Weights of a small mixture-of-experts language model, trained from scratch on English Wikipedia.
Size: 8 layers, vocabulary 2048, 52.7M parameters.
Training: a variant of SOAP for the experts, 654M tokens, 3889 steps.
Below are experts of layer 4 (counted from 0) of a mixture-of-experts language model. Rows are named router (the router's row for the expert), gate (a neuron's input weights, with its number), up (a neuron's input weights, with its number) and show model dimensions 64-127. Each number is 128 + 32 x the weight over its row's rms, rounded and kept within 0 to 255.
Before each expert's rows: a language model's description of what the expert responds to. This comes from a sample of Wikipedia text that the model never trained on.

# expert 41
It responds to: Word-opening prefixes and stems, often after the or con-, in abstract vocabulary: inv-alidate, qu-alification, im-mediate, commun-ity, def-ending.
router [117 122  91 128 139 172 107 126 154 133 161 155 137 141  98 115 127 159 169 155 146 163 105 177 158 160 128 111 171 109 110 144  72 101 103 190 158 136 113 134 112 178 162 102 204 118 153  30 205 124 125 182 109 103 146 175 168 157  89 146 131 129  85 140]
gate0 [ 95 101 170 170 115 129 153  78 193  84 164  99 120 140  41 155  86 170 149  76 124 135  82 115 176 138  75 150  92 190  99 168  90 201 129 151 150 137  86  87 116 122 144  86  92 110 138 175  97 175  98 159 135 137 165 120 156 109 113 138 171 158  83 121]
up0 [118 157 160  99 151 134 108  95  96 132 117 177 123 142 118 119 129  64 123 106 134 137 130 156 140 105 143 116 135  68 130 116 120 143  94  93  70 144 148  84  98 176 159 128  79  92 157  81  78 148 104 101 145  81 159  57 197 132 163 111  85 136  98  88]
gate1 [101 145 126 113 111 122 151 110 135 118 114  86 133 154 101 107 116  81 201 119 128 215 134 167 169 104 136 143 115  85 169 167 128 104 122 103 145 216 155 151 107 191 162  66 116  97 110 157  71 152 111 117 153  88 124 125 129 137 129 102 165 133 159 179]
up1 [123 165 155 105 104 145 150 123  96 142 100 116 177  87 163 183 131 123  60 112 124 103 121 120 123 147 168  51 104 116 109  74 102 119 118  73 159  38 152  92 132  99 138 208  96 118 134 110 119 190  92 148 162 136 122 170  59  94 149 152  97  95 108 117]
gate2 [127 149 151 138 181 112 133 169  88 120 160 143  89 148 140 142 156 162  45 134 171 153 136 115 146 107 117 131 133 101 139 110  91 121 118 183 119 115 117 142  95 106  95  84 115 153  76 170 100 121 128 109 113 125 122 116  88 129 134 158 119  93  67 110]
up2 [112 130 204 136 144 150 106 148 136 123 115 185 110  66 171 154 122  88 131 123 167 133 125 152 134 139  82  78 170  95 172 159 126 138  73  71 155 143 121  99  95 107 171 104  79 140  84 159  86  74  78 108 100  94 125 108  95  93 144 132 155  88 146 163]
gate3 [ 94 110 122  76  81 151 178  83 113  88 150 119 138 150 133 126 138 155 148 133 100 130 171 119  91  96 126 122 137 126 118 126 145 113 113 120 147 163 112 123 105 182 160 125 132 211 101 142 124 141 128 177 114 108  45 144 142  98 111 165  81 140 129 180]
up3 [144 121 111 169 142 147 126 200 126 131  75 164 121  93 152 132  99 134  88 119 172  93 108  96 133 150 138 188 108 174 145 102 135 186 149 124 128 111  98 138 145  48  81 133 124  68 137 170 131 124 135 113 152 159 203 130 139 132 124 148 195 107 158 112]
gate4 [ 74 108 148 120  71  83 128 116 139 138 117 137  79 110 154 100 131  83 155  96 117  57  63 175  49 117 116 133 129 159  92 155  72 151 118 161 117  99  70  75  60 120 118 106 152  83 148 108 103  92 154  83 103 158 143  88 121 114 140 182 189 153 121 113]
up4 [ 66 115  80  84  89 114 135  96 122 135 134 130  88 110 127 109 128 101 104 111 136 130 119 118  92 139 113 100 174 137 171 192 122 115 158 196 139 135 103  84 160 163 125 160 167 146  88  70 198 144  99 109 115 138 126 100 159 138 135 173 142  92 138 179]
gate5 [135 139  30 128  76 125 122 137 130 112  74 144 142 142  88  89  92 119 137 204 130  57 113 125 103 138  91  82  81 143 171 157 192 113 100 145 150 129 138 116 107 115 105 134 132 124 154 118 100  75 114 106  76 111  70 121 162 133 105  97 166 126  82 139]
up5 [107 108 109 160 120 141 138 131 183 183 142 111 166  94 151  73  69 106 174 147  90 105 119 180 137 127  91 127  89 155 176 111 101 134 110 104 134 119  90  78 190 125 111 128 111 128 148 165 135 151 118 130 121 150 144  72 113 183  94  66 153 163 136 169]
gate6 [ 89 173 132  82 117 119 101 127 168 156 203 101 123 151 125 123 111  96 174 132 148 119 157 113 146 123 118 123  85  69 203  51  93  93 133 103 172 125 134 133  69 136 137 150 159 147 158  71 174  95 136 133 144 121 135 102  59 108 118  72  96  88 148 136]
up6 [204 139  57 143 120 107  90 147  64  85  35 151 126 133 142 150 114 140 100 152 116  29 128 146  86  98 115 157 128 143  79 117 151 140 143 141 103 108 142 180 180  99 137 152  67 120 110 123 117 150  45 136 117 155 130 180 184 128 125 130 124 132 138 148]
gate7 [117  82 111 167 128 123  64 122  78 122  97  90 131 119 142  89 196 152 149 120  97  99 199 161 131 117 109 153  89 124 100 142 139 111 201 138 143 143 123 100 157 114 162 165 138 136 167 114  70 137  98  98 131 132 112 156  99  83 182 142 110 105 101  87]
up7 [104 111 159 140 146 195 131 129 136 132 229 126 192 154  84 149 146  84 133 160 134 148  75 101 137 146 166 118 128 152 164 178 207  74 116  98 111 139  93 121 117 117 178 141 135 144 174 121 152 152 139 108 129 138  88 174 119  84 160 127 176 106 123 147]
gate8 [ 51 112 158 156 192 197 173 116 154 132 153 109 124 146  86 102 115 167  84 157 118 153 179 129 131 185 105 120 103 175 147 109  99  73  71 143 118 156  89 205 140 145 127  85 122 126 141  83 137 108 137 109 115 110 117  90 151 154  68 115 186 147 140 115]
up8 [234 135 145 178 124 133  75 123 148 114 160 141 143 119 115 139 123  99 186 124 105  98 121  83 136  82 119 113 150  61 126 125 163  95 160 119 122 163 142 115 129 110 133 135  94 116 111 150  81 209 103 103 126 129 172 138  73 186 140 130  83 106 120  83]
gate9 [111  83  77 102 134 113 102 159 137 165 130 131  94  90 166 112  94 149 160 125 144 131 115 114 113  95 145 129  99 143 173  90 122 129 130 131 144 139 137 112 137 101 106 115 107  89 124 145 158  99  47 141 105 134 140 157 118 113 139 127 154 123 124 114]
up9 [ 69 199 181  84 157  82 135  86 152 112 104 115 151 134 157 143 123 121 120 124 157  75 213 129 120 202 117 168 138  62 161 128 172 179 129 154 123 115 126 105 119 187  88  99  87 177 120  85  82  80 119 173 157 129 193 149 137 144 145 120 102 118 140 213]
gate10 [132 123  92  91  18 110  59  98 127 101 169 106 160 152 112 163 112 141 139  97  99 111  60 146 116 135 111 100 145 113 139  92  78 223 118 133 109 168 161  96 114 150 120 102 116 233 149 118 141 179 108 124 107 110 115 145 121 116  95 116 120 129 153 191]
up10 [151 129 129 164 219 113 146 144  92 155 122  73 120 154 151 116 132 123 115 100 110 159 130  79 147 105 105 117 133 139  80 139 136  67 137 100 115  73 128 102 139 126 159 153 145  86 135 105 109 144 149 121 128 152 119 118 143 108 117 145 185 109  97 164]
gate11 [ 96 119 134 138 133 181 123 155  97 144  86 123 187  84 112  99 142 154 145 143 134 131 169 125 123 135 165  81  90 169 146  85 198 143 101 143 140 150 157 163 137 138 129  84 192  98 122 146  93 129 138 125  91 215 136 160 148 119 127 127  93 121 113 132]
up11 [ 90 164 123 101 116 101 102 129 108  82 111  96 158 187  94 168 119 136 103 153 155 108 200  91 207  87 176 166  82 142 130 115 171 181 163 155 123 196 169 114 129 133 189 139 167  88 165 126 124 129 117  19 120 146 115 168 127 177 146 176  87 117  97 135]
gate12 [160 167 144 148  94 194  80  94 115 159 132 109 146 159 141 146 119 140 123 114 162 183 166 117 128 147 128 163 185 153  95 126 125 112 119 175 149 131  76 101  72 137 176 105 143 124 128  90  83 159 175 187 153  91 131 113 152 105  98  91 149  85 106  78]
up12 [ 92  99 130 131 163  90  89 159  43 109 129 138 143 129  64 149 116 131 240 127 127 181 145 154 133 135 129 152 159  76 119  82  76  99 144 109  96  96 132 165 116 126 127 112 196 142  98 162  56 124 124 109 126 149 109 142 132 166 145 144 165 131  71 103]

# expert 27
It responds to: Prepositions, mostly of, following a noun and preceding an article or number, as in median income of, Battle of, period of over.
router [152 127 133 181 114 160 132 126 138 115 134 124  91 125 125 171 140  98 109 148 115 148 110 147 146  84 121 134 142  70 147  86  88 160 134 136 148 170 184 132 136 119 152 125 131 153 131 115 139 125  95 216  97 194  82 194  68 167 122 146  70 135 105 133]
gate0 [117 164 174 137 114 122 137  83 155 140 123 118 170 137 136 112 113  83 130 155 147 172 101 103 142 139 153 123 141 102 133 131 167 140 149 192 118 111 130 119 117 181 117 186 123 223 182 134 104 152 151 161 115 168 122 158 147 115 104 120 176  92 143 124]
up0 [167 135 155  66 112 113 126 118 161 173 156 200  87 117 155  92 134  87 134 128 128 108 107 200 128  91  78 124 107 135 141  90 174 106 151 131 167 122 133 114 118 100 171 128 115 113 117  91  93 115 166 154 149 139 148 137 150 136 104  97 130 110 125 154]
gate1 [126 141 139 117 218 187 121 103 101 134 146 193 128  93  60 196 147 122  96 118 141 139  84 125 123 132  37 118 106 131 130 140 107 169 102 127 136 158  88 107 140 149 124 158 165 166  68 160 203 155 121 137 111  87 135 100  73 138 115 119 183 159 149 219]
up1 [143  83 159 123 152 115 143  86 173 105  96 139 135 148  88 218  84 113  84  81 151 145 137 127 141 155  95 123  94 121 164 151  47 132 145 144  84 129 144 182 120 142 167 172 169 114  72 171 175 117  92 115  92  20 113  83 137 193  81  99 148 123 136 141]
gate2 [102 118 146 115 160 152 124 116  90  80  96 138  95 137 176 160 150  95 156 145 133  60 164 175 135 142 129 153  83 111 121 142 174 170 162 132 134  93 105 129 152 165 106 128 136 122  90 148 160  99 182  87 221  86 144 154 123 103 122 114 128 116 113 172]
up2 [131 100 112 117 135 138 102  84  77  61 115 129 116 119 182  94 163 136  91 109 133 114 150 183 128 156 171 140  68 167 161  71 119 126 156 148 122  88 160 125 120 141 204  55 128 157  94 106  83 132 177  84 122 113 153 129 140 120 121 111 136 102 100 131]
gate3 [120 101 154 127 119 119  98 125 144 175 115  94 104 146 133  82 104 129 141 139 162  86 132  80 127 138 169  87 151  57 157 111  92 174 123 161 208  96 104 126 118 104 113 121 153 171 123 131 138 196 160 159  93 207 124 152 165 138  98 143 111  90 195 132]
up3 [130 156 143 113  76  87 168 107  84  71  90 127 135 181 126 137 139 108 123 150  54 164 155 127 135 123 113 117  81 132 108 166 145 120 128 108  93 157 147 139 169 124 122 170 116  69 140 148 102 152 130 122 198  80  87 107  85 113 225 154 153 143  78 121]
gate4 [108 134  56 169 128 138 142 107 178 130 127  91 108  82  85 102 157 106 137 119 157  84 116 107 137 127 102  82  86  86 128 118 152 130  87 124 113 171 170  89 157 124 107 130 151 175 178 102 104  94 119 143 124 152 127 162 162  87 126 128 132  96 171 175]
up4 [ 88 151  99 134 135 135  99 145 194 113 157 134  70 107 112 108 147 165 117  90 103 107 133  85 134 128 145 154 167 136  90 124 110 140 125 123  94 169 107 141 161 140 153  55 144 178 149  65 118 131 156 163 167  87 164 151 121  57  86 127 166 107 181  87]
gate5 [151 176 141  52  84 144  98  35  81 111 136 181 100 143 134 154 116  51  73  51 133 128  94 109 104  94  57 126 143  94  80 153 141 159 141 150 117 176 158 114  48 161 151 159 107 165 104  61 147 130 110 100 170 137 140 127 133 129 123  95 111 158 105 131]
up5 [115 140 134 152 152 137 145 131 117 167 125 106 128  70 136 103 137 116 160 195 142 131 132 127 135 147 218 183 105 117 130 116 135  83 124 149 113  77 116 131 156 118  59 149 100 104 159 150  80 165 176 175 115 129 135  92  94 117 108 156 113 170 181 105]
gate6 [149 135  54 135 164  85 114 168 128 172 129 104 128 123 123 121 104 135 109 155  91 110 171 181 130 100 147 114 189 148 147 124  93 171 170 153  84  68 156 110 154  75  86 140 125 155 130 129 157 145 111 126  89 111 106 121 163  86  99  98  82 137 140 120]
up6 [137 139  84 139 159 176 152 154  86 106  57 143 100 106  94 117 137 138 100 139 117 122 137  98 113 150 116 145 135 181 119 123 114 115 158 101  99 148 121  97 152  95  67 110 127 115 108 168 129  88 115 119 102 115 128 174 131 183  79 112 139 107  97 148]
gate7 [121 146 174 139 111 194 118 121 145 137 136 140  84 174 119  47 146 110 133 118 116 184 101 110 129 163  79 132 126 151 111  83 144 158 146  90 125 136 162 104 107 142 181 108 101 122 155 135 169 111 141 117  90 115  96 148  78  91 171 149 135 155 136 132]
up7 [ 89 130 180 174 206 105 103 100 163 131 135 149  48  85 144 108 124 152 107 130 133  83  57 176 207 113 103 166 117 184 127 128 135 140 112 109 175 197 118 159  97 111 111 154  73 122 147 104 110 113  78 126 105 152 130 127 158 122 126 105 116 157 116 157]
gate8 [ 98 148  84  92 145 157 185 101 148 190 142 154 152 145 100 126 155 108  99 137 105  81  62 144 136  99 160  88 102 141  87  83 139 182  98 204 149 168 111 131 119  89 125 168 203 117  25 146 160  65 124 165  87 108  72 110 115  73 141 105 176 142  90 118]
up8 [114 128 141 133  73 132  68 204 167  91 121 112 121 120 167 141  97 128 120 186 105 167 185 137  69 191  74 164 160 149 151 138 127  90 142  64 164  52 133 130 139  77 131 145 115 141 190 194 132 174 133 132 149  62 152 145 142 125 119 164  91 151 103 116]
gate9 [ 85 108 156  93 128 161 121 166 122 169 137 156 124 133 140 152 122 107  90 164 135 125  66 128  80 157 121 169 129 122 103 106 116 123 130  93 106  90 161 108 149 137 110 172 127 134 105 124 113 138 117 118 115 124  93  94  95  95 116 126 140 109  85 110]
up9 [100  88 134 113 119 134  66 103  83  44 133 105 155 108 114 141 148 155 124  81 182 103  96  55 101 172 126 128 151  96 153  72  97  98 142 181 146 155  92 146 173 152 146 144 129  90 128  98  88 111  97 128 156 122 138 120 119  44 125 157 145 130 122 136]
gate10 [117 124 133 132  96 152 130  86 147 171 159 190 136 181 177 159 151 136 162 116 113  85 163 146 139 145 134 192 145  84 111  96 190  70 113 111 132 146 198  79 121 189 116 143 154  79 128 184 148 147 165  93 149 100  90 153 111  80  84 157 148 126 111  91]
up10 [ 96 118 140 106  84 133 158 136  98 149 130 163 113  76 173 119 126  80 121 116  83 141  87 186 121 128  93 172 158  73 112 161 169 139  89 135 151 162 191 126 130 152 152 148 103 136 166 102 136 153 133 120 163 156  85 133  97 111  78 192 178 140 127 106]
gate11 [ 88 114 157 126 106 144 146  82 127 145  86 106 159 116 104 106 129 122 141 161 155 199 110  94  95  68 133  88 103 118 106 144 145  68 143  85 197 111 117 113 155 140 183 114 150 102 148  81  74  88 174 181 118 124 134  82  95 136 102 111  99 140  57 138]
up11 [158 140 141 105 157 151  89 130  74 105 166 168 103 148 161  90 191 179 132 143 161 129 149 143 174 115 103 187 143  97  91  65 105 134 168 153 210  99 138 143  98 129 143 171  74 115 117 130 105 160 121  80 177  89 150 148 157 137 110 215 112 103 171 178]
gate12 [149 154 167 105 106 118  95 164 153 112 138  98 110  98 107 162  88 108 127 136 148 176 103 163 121  75 110 152 131  96  99 141 171 168 146 138 104 129 166 132 131 139 136 121 125 142 147 169 124 132  90 130  79 163 141 124 182  59  89  96  97 142 139  90]
up12 [107  84 162 130 122  23 158 104  99 128 160 100 105 144 153 143 198 182 102  89 117 203 113 121 160  55 135 107 145 135 172 100  98 105 171 127 141 103  34 157 127 107 168 142 140 119  92 171 165 131 149  98 187 107 123 114  84 115 151 100 155  91 138 128]

# expert 16
It responds to: Opening stems of common words in biographical prose, often after "was" or "his", such as con, cent, care, child, stud, retur.
router [171 155  96  78 133  89 163  95 185  96 182 112 125 139 131  83 167 155 153  77 126 164 133 123 140 145 117 108  41  92 141 185 155 111  81  85 122 117  81  79 155 144  96 156 112 184  88  55 195 162  99 159 154 172 131  49 177 134 100 103  91 176  85 152]
gate0 [101 162 165 128 132 168 151 172  99 125 111 124 108 103 190 101  85 143  90  67 118 209 169  85 159 120  84 132 123 185 126 143 122 183 165 162 117  89  63 153 144 146 156 130  95 171  86 113  99 148 104  67 122 165 107  89 117 134 124  95 162 114 142 141]
up0 [181 117 143 165  94 140 123 105 123 153 129 123 124 166 106 145  51 145 124 103 139 124 157 151 147 121 131 157 107 133 146 171 152 100  83 182 126 170 111 112 119  64  87 109 100 184 152  83  87 115 115 122 106 167 131 182 174  89 143 169 129 131 127 154]
gate1 [133  95 120  96  78 162 125 135 162 175 181  83  84 142 123 123 102  98  81 137 126 109 169  96 107  52 100 121 115 155 119  96 129  92  73 123 137 187 139 152 131 160 128 190 120 138 108 155 162 101 106 124  91 119 114 130 179 140  80 137 162 134 108 122]
up1 [108 146 134 154 184 100 139  97  86 115  73 161 161  88 128 164 124 147 180 133 170 113  93 113 136 184 148 164  90  98 130 170 166 136 176 146 103  70 155 134 129 103 114 112 181  87 168 101 130 131 150 144 189 138 136 128  98 132 155 169  94 128 127 131]
gate2 [122 119 143 101 149 124  40 150 238  98 228 133 120 116  67  95 160 109 127 159 127  87 132 174  80 145 125 157 111 103  87  26 118 145 136  87 133 131 103  88 182 155 122  71 113  93 165  83 158 136 110 178 129 162 171 127 137 144 100 154 117 178 149 152]
up2 [116 136 129 164 141  85 125 145 245 116 157 153 122 115 134 125  85 168 108 153 104 124 100 171  86 110 110 139 120  99 132 120 122 109 106  81 114 122 161 136 148 173 169 147  76  85 124  95 146 143 139 183 128 156 147 153 155 143 104 157  55 189  68 118]
gate3 [162 149 129  91  89 142 103 101  69 134 156  80  31 111 114 117 139 137 137 122 118 130 116 109  75  54 115  99  17 138 104  99 147  99 179 131 192  98 172 129  63 119 104 113 187 134 117 146 166 186 118 149 112  85 118 111 124 147 162 135 218 125 126 166]
up3 [145 107  79 140  69 201 117 166 105 163 122  83 160 156 123 112  87 116 126 118 138 180 154 113 142  85 174 124 122  88 133 150  88 143 113 143 118 118 154 138 123 123  67 168 106  83 141 136 127 118 109  99 118 155 131 146 158 128 110 148 120  84  93 155]
gate4 [122 194  88 136  95 135 116 138 143 139  66 136  87 124 143 133  48 119 141 141 112  80 179 158 111 151  91  35 121 160 115 165 141 158 129 114 141 116 158 140 127  67 115 193 181 139 106 124 122 115  93  54 114 165  88 120 116 120 135 136  93 140 134 145]
up4 [ 78 163  77 132 104 134 121 134 207  87  89 175  92 132 163 128  83 116 136 138 110  75 152 121 118 164  90  72 129 152  97 160 149 146 125 161 121 112  96 101 113 101  82 177 136 156 110  77 118 175 114  88  91 131  59  97 100 110 125 149 142 149  80 186]
gate5 [136 103 111 102 128  79 107 145 163 182 139  88  94 143 126 150 149 138 130 134 114 153 160 104 103  98 163  79 127 130  87 177 104 149 121 100 175 184 164 196  77 158 121  96 117 111 142 126 138 115 133  62 113  70 108  99 147 203 128 178 129 153 104 138]
up5 [127  53  94  57 158 103 135 157 137  55 133 118  75 121 118 160 151 104 116 110 155 130 153 103 134 100 140 152 128 145 131 119 159 142 150  91 130 115  72 163 118 158 111 128  82 158 129 190 157  94 127 189 102 243 141 180 147 210 135 109 141 135 186 123]
gate6 [160 132 117 109 151  88  63 135 138 141 148 124 201 153  95 156 125 165 128 133 115 178  71 195  91 146  94 125 153 121 111 121 160 130 125 117 141 108 182 124 111 160 124  99 130 131 157 114 158  60 147 127 126 122  73 172 213 105  72 156 104 141 107 171]
up6 [135 113 126 184 130  98  93  85 112 155 118  94  77  95 145 126 125 119 142 115 135  92 152 121 125 108 205 159 169  76 148 143 164 146 132 173  77 149  60 116 125 127 140 134 132 167 117 154  82 135  82 171 178 105 135 101 112 116 151 107 128 131 143  97]
gate7 [ 47  97 101  37  94 162  93 142 131 168 162 110 131  84 131 148  95 102 170 212 104 172 137 144 130 188 115  46 145 170 128 152 157 154 159  99 186 141 108 153 208 126 106  87 150 120 142 141 140  94 116 177 143  92 109  90 149  79 124  55 152 123 104 130]
up7 [132 154 172 177 130 130 118 173 112  82 100 184  74 143 129 129 157 119  92  68 106  42 106 139 112  62 113 156 119 113 149  93 117 110 116  76  90  92 125 131  91  57 149 164 170 126 136 111  87  68 118  81  91 183 146 116 155 128 121 202 118 127 187 136]
gate8 [ 93 115 151 146 146  96 185  74 156 115 176 149 126 161 134 137 100 112 115 181  78 143 152 136 122 152  92  98 157 157 113 115  85 143 165 100 105  82 117 166 139 117 159 134  95 119 144  85 148 139 111 145 126 118 135 117 141 156 137  66  97  97 134 153]
up8 [103 145 106 135 145 135 222  59 112 160 169  88 145 158 138 134  54 109 161 158 113 176  64 120 106 118  78  88 133 172 124  95 108 143 188 119 135  80 109 124 165 175 105  77 142  88 138  59 117 194 111 150 127 100  69 115 123 170  92 129 111 110  81 127]
gate9 [172 129 108 125 151 167 160  83 161  60 153 107 150  83 170  91 140 106 152 109 123  86 100 120 120 122  83 120 131 115 117 147 127 164 110 143 151  99  95  74  88 156 126 157  87 157 152  92 116 107 164 124 165 166 206 145 114  73 151 104 139 151  55 136]
up9 [ 96 146 204  97 110 129 109  77 158 147 155 113 203  94 139 114  68 146 115 113 141  85 147 193 174 128 159 139 151  81 104 105  57 165 150 156 144 132 138 160 128 195 171 160 101 157 168 174 121 150 148 154 160 114 138 123 113  46 148 198 120  93 119 126]
gate10 [111 139 136 105 105 155 148 127 117 100 134 135 147 152 134 164 112 114   0 109 154 134 127  63  83 105 120  99 145  56 101 132 135 112 131 101 157 116 101 134 140 106  85 104  90 131 155 134 126 121 162 108  93 143  77 118  97 105 131 109 109 161  64 197]
up10 [120 151 119 183 128 129  98 102 113 126 128 149 167  74 136 123 128 142 167 167 141 109 106 169 190 138  95 173 140 123 136  76 119 122 107 148 126 127 189 104 139  67 127 143 128  97 110 126 108 153 101 134 129 163 152 167 139 138 124 134 149 123 156  51]
gate11 [134 139  77 136 166  89 160 100 114  91 172  88 118 178 122 124  95 134 100  75 153 105 139 123 162 131  90 150  97 109 112 179 114 146 129 124 142 140  94  92 140 156 159 150  89 164 129 108 116 111  84 186 148 117 126 124 166 135  98 186 107 104 132  83]
up11 [ 74 133 132 167 106 151 134 111 114 183 148 119  78 120  94 134 208 142 132 146 106 102 112 117 111 120 120 113  51 125 137 166 127  87 127 109 196 170 121  59 151 108 154 147 182 180 111 105 121 218 125 171 146  76 152 106 131 131  94 135 176 142 149 143]
gate12 [ 89  90 147 126 147 127 148  81 114 153 129 102 113 152 147 130 145 116 179 147 117 155 100 116 174 189 143 117 112 157 137 154 123 165 137 125 164 110 159 101  98  96 137 112 105 124 160 102  96 182 146 149 141 157 209 164  67 145 166 172 104 186 128 146]
up12 [142 117  90 130  89 105 150 109 160 144 138 137 120  95 213 117 128 125  98 164 120 116 187 161 105 151 110 144 175  99 130 149  99 107 122 125  88 162 181 105 166  98  73 165 143 144 117 206 116  57 153 100 133  88  95 162 149  83 147  85 117  58  86 134]

# expert 11
It responds to: Slash characters in ratios, units and table cells (n/a, 7/10, m3/s), plus backslashes and function words like not, only, also, can.
router [ 63 155  93 110 111 145 139 119 150 117 127 128 152 174  74 162 129 112 173 208 101 119  98 171 144 139 159 167 180 156  94 144  77 102 136 106  78  75 123 100  95  94 150 112 113  88 155 182 130 130 116 129  79  76  63  86  95  79 162 131 146  84 147  91]
gate0 [116  48 130  84 117  87 196 134 114 169 208 158 125 156 125 136 134 128 106 142 151 155 133 119 130 129 132 138  91 118 139 214 122 146 167 125 129 140  84 122 137 126 169 159  92 164 120 129 138 176 141 188 156 113 110  75 124 151 134 143 139 156 177 127]
up0 [174  56  98  87 172  95 197 153  92 168 207 147 112 144 124 141  73 124 116 125 161 157 150 131 138 129 100 151  95 121 131 129 158 135 152 136  69 111 137 152 153 106 140 135  57 145 119 137 141 119 164 169 124 106 145  87 133 155 179 148 151 122 136  98]
gate1 [ 95 141 116 167  96 148 121 137  86 143 153 126 148 215  87 173 116 120 133 146 115 130  75 105 145 123 170 143 104 131  96  67  77 186  99 114 163 119 147 113 111  64  87 170 199  88 113 185 114 142 163 122  87  93 149 128 111 161 156 138 153 163 134 169]
up1 [133 128 129 162 119 121 122 108 151 163 154  74 177 129 180 161  83 155 155 105 104 121  96  78 118 149 193 202 127  73  52  58  88 124 166 130 135  97 127  97 111  60 137 106 151 150  85 126  64 115 142 145 145 114 133 116 124 177 102 101 187 176 160 176]
gate2 [149 112 152  99 159 161  98 103 139 133 201 122 114 109 160 195 119 111  57 142  89 127 165 104 212 145 154  88 156 111 124 116  94 129 155 149  90 136  98 166 131 126  74 111 122 136 138 109 132 176 165 152 111 148 160 116 114 130 152 171 107 107 164 159]
up2 [ 83 140 132 116 172 110 132  78 141 119 107  91 116 127 175 159  99  97 135 101 115 158 137 122 178 161 113 150 128  90 133 151 151 135 125 135  99 102  96 108 159 150 139 114 125 148 203 155 178 175 153  86 178 140 123 137 149 138  73 135 128 129  77 194]
gate3 [125 101 123 147 156 153 150 112  95 157 145 127 131 103  29 180 145 171 151 124 118 161  90 105 112 105 150 107 127  75 127 157  55 167 142 153 158 100 126  90 140 174 209 124 155  94 154 131 140 160 110 102 117 187 151  69 134 142 127 157 184 117 132 131]
up3 [129 137 137 104 126 156 191 119 161 155 130 123 147 131  71 103 113 134 116 154 136  99 138 113 151  77 116  90 159 108  91  92  61 167 126 130 157 144 144 104 147 155 171 117 184  61 140 116 121 195 141 151 124 165 153 100 126 152 161 149 167 111 142 118]
gate4 [110 144 126  90  90 127 164 150 150 157 118 142 102 133 107 131 122 141 110 121 141 178  73 180  68 109 167 109 118 108 162 140  83  96 161 181 120 105 121 149 126 130 174 178 132 137 138 151 133  87  91  47 102 103 173 134 127  91 102  83  95 203  99 115]
up4 [153 132  92  66 149 108 122  45 127 118 198 132  88 116  79 121 137  97 160 104  95 115 100 180 117  87 134 187 107 116  87 181 152 115 137 141  77 128  79 197  50 188 172 144 128 161  97 138 168 106 113  65 155 103 136  98 161 115 142 113 158 116 168  92]
gate5 [ 71 103 106 138 100 145 148 137 119 125 106 154 151 158  97 106 155 140 133 102 134 128 126 131 148  93  99 153  74 171 108  81 137 123 202 164 155 118  83 170  91 134 139 145 116  77 127  84 155 175 143  81 113  96 185 164  98 167 164 130 110 125 228  68]
up5 [133 161 105 113 183 202 140  92 150 178 144 138  77 128 119 197 102 110 144 153 113 144  67 136 128 139 135 129 110 174  99 120 127 147 132 143  97 142 122 102 127 141 147 105 100  87 173 153  79  90 123 131 119 108 129 126 144 113 117  84 124 115  93 176]
gate6 [ 76 133 130 165 133 104  51 124 144  94 161  78 144 104 127 135  99  85 114  29  81 122 163 117 144  80 145 156 110 130 129  67 130 134 139 117 129 101 133  46  94 116 140 119  81 165 113  76 172 132  99  99  50 103 101 111  86 102 144 134 160 158 150 126]
up6 [ 55 161 148 113 135 121  85 147 147 137 125 130 149 103 116 127 105 113 117  23  81 102 148  73 188  76 129 166 122 118 169 104 148 129 129 110 172  94 139  68  80 100 124 131  79 139 114  87 170 187  80 151  75 119 117 148  96 126 131 126 135 140 154 123]
gate7 [109 185 190 127 123 133 123 108  92 103 155 188 107  97 161  66 125 141  99 110 123 121 132  97 153 162  88 123 140  90 128 108 110 122 155 168 154 144 131 103 131  63 147 126 155 159  98 133 146 154  72 138  68  95 118 176 142  78 164 115 112  81 128 140]
up7 [134 128 158 124 117  89 130 172 122 100 185 108 130  85 153  69 103 214 127 174 156 123 109  92 121 177 138 168  78 113 195 138 112 113 173 141 149 146 104 128 102  94 119  94 169 136 148 153 132  91 128 167 125  94 156 182 158 107 150 130 118  79  95 177]
gate8 [188 135 153 136 159 162 137 195 140  73 154 148  72 110 154 197 129 139 160 149 137  95 124 154 132 116 129  83 127 141  99 139 136 145 141 139 141 103  97 157 162  88  85 112 175 142 144  89 102 143 110 152 118 104 135 146 127  90  89 113 120 212 167 168]
up8 [112  90 173 123 127  92 116 164 138  91 155 144 143 112 123 121 106 127 162 161 159 144 173 121 120 159  84 101 134  88 115 101 108  99 168  97 190  54 131 111 129 139 122  92 129 100  96 134 144  98 141 105 203  87 131  76 147  88 151 166 166 101  78 120]
gate9 [ 97  83 157 145 175 175 147 128 180  67 138 150 131  74 162 101 118 118 189  54 143  77 128 109 141 157 144 115 116  86 127 175 129  75 142 111 170  86  78 150 109 169 137 120 114 115 146  88 128 107 117 131 126 105 159 138 101 100 139 173 182 155  76 134]
up9 [207 147 105  85 182 137 143 156 105 124 104  86 182 110  98  57 136 107 149 147 129 127 119 143 137 118 157 121 139 129 142 145 128  80  46 111 113 102 116 178 111 147 114 142 145 124  92 105 126  83  92 124 157 193 158 168 178 149 217 102 120 146 171  69]
gate10 [ 85  58 107  67 102 172 176 157 105 123 117 152 176 109 114 142 203 152 107 112 122  89 185 162 173 129 135 135 114 107 136  78 145 151 109 123 164 102 154 164 128 129 166 187 153 114 147  86 106  56 165 206 100 184 113 123 195 122 167 160 156  87 168 119]
up10 [105  70 108 111  76 171 154 131 124 131 148 129 175 146 148 120 151 138 102  94  83 116 129  74 184 127  82 112 114 116 135 116  83 144  72 137 143 117 127 114 153 150 103 133 117 137 146 134 137 107 125 179  79 174  82 101 162 154 141 177 126  85  88 171]
gate11 [130 150 147 124  72 171 150 160 136 126  77 174 135  95 116 202 131 132 164 103 113 100 112 175 114 152 131 105  94 134 159  83 119 115 134 123 102 125 179  65 175 127  83 104 112  77  78 153  88  85 142 142 151 202  94  87  67 139 109  75 124 124  83 148]
up11 [149 171 139 152 122 177 139 175 119 124 156 140 140 147 123 182 114 128 171 167 115 111 172 180 159 149 122 125 138 146 152  66 114 114  83 107 102 115 125 112 157  57  97 105 123  65  95 124  74 125 133 133 146 187 107 120  92 163  80  58 128 123 129 172]
gate12 [109  95 151  96 150 152 170 132 146 108 160 122 111 126 155 113 167 111 119 164 163 150  75 149 139 105 145 144  71 110 136 162 140 105 133 111 141 123  78  85 143 149 177 115 137  69 141 107 186 129 137 139 134 144 192  77 184 108 131 135 192  78 179  90]
up12 [178 138  99 154  94 105  57  73 125 109  54 166 126  85 151 114 128 146 151  85 129  83 159  97 130 113 143 103 179 163 122  64 127 143 147 168 134 117 157 158 107 109 109 138 126 182 128 136  92  93  51  88 118 142  72 171  62 144  85 169  51 147 103 156]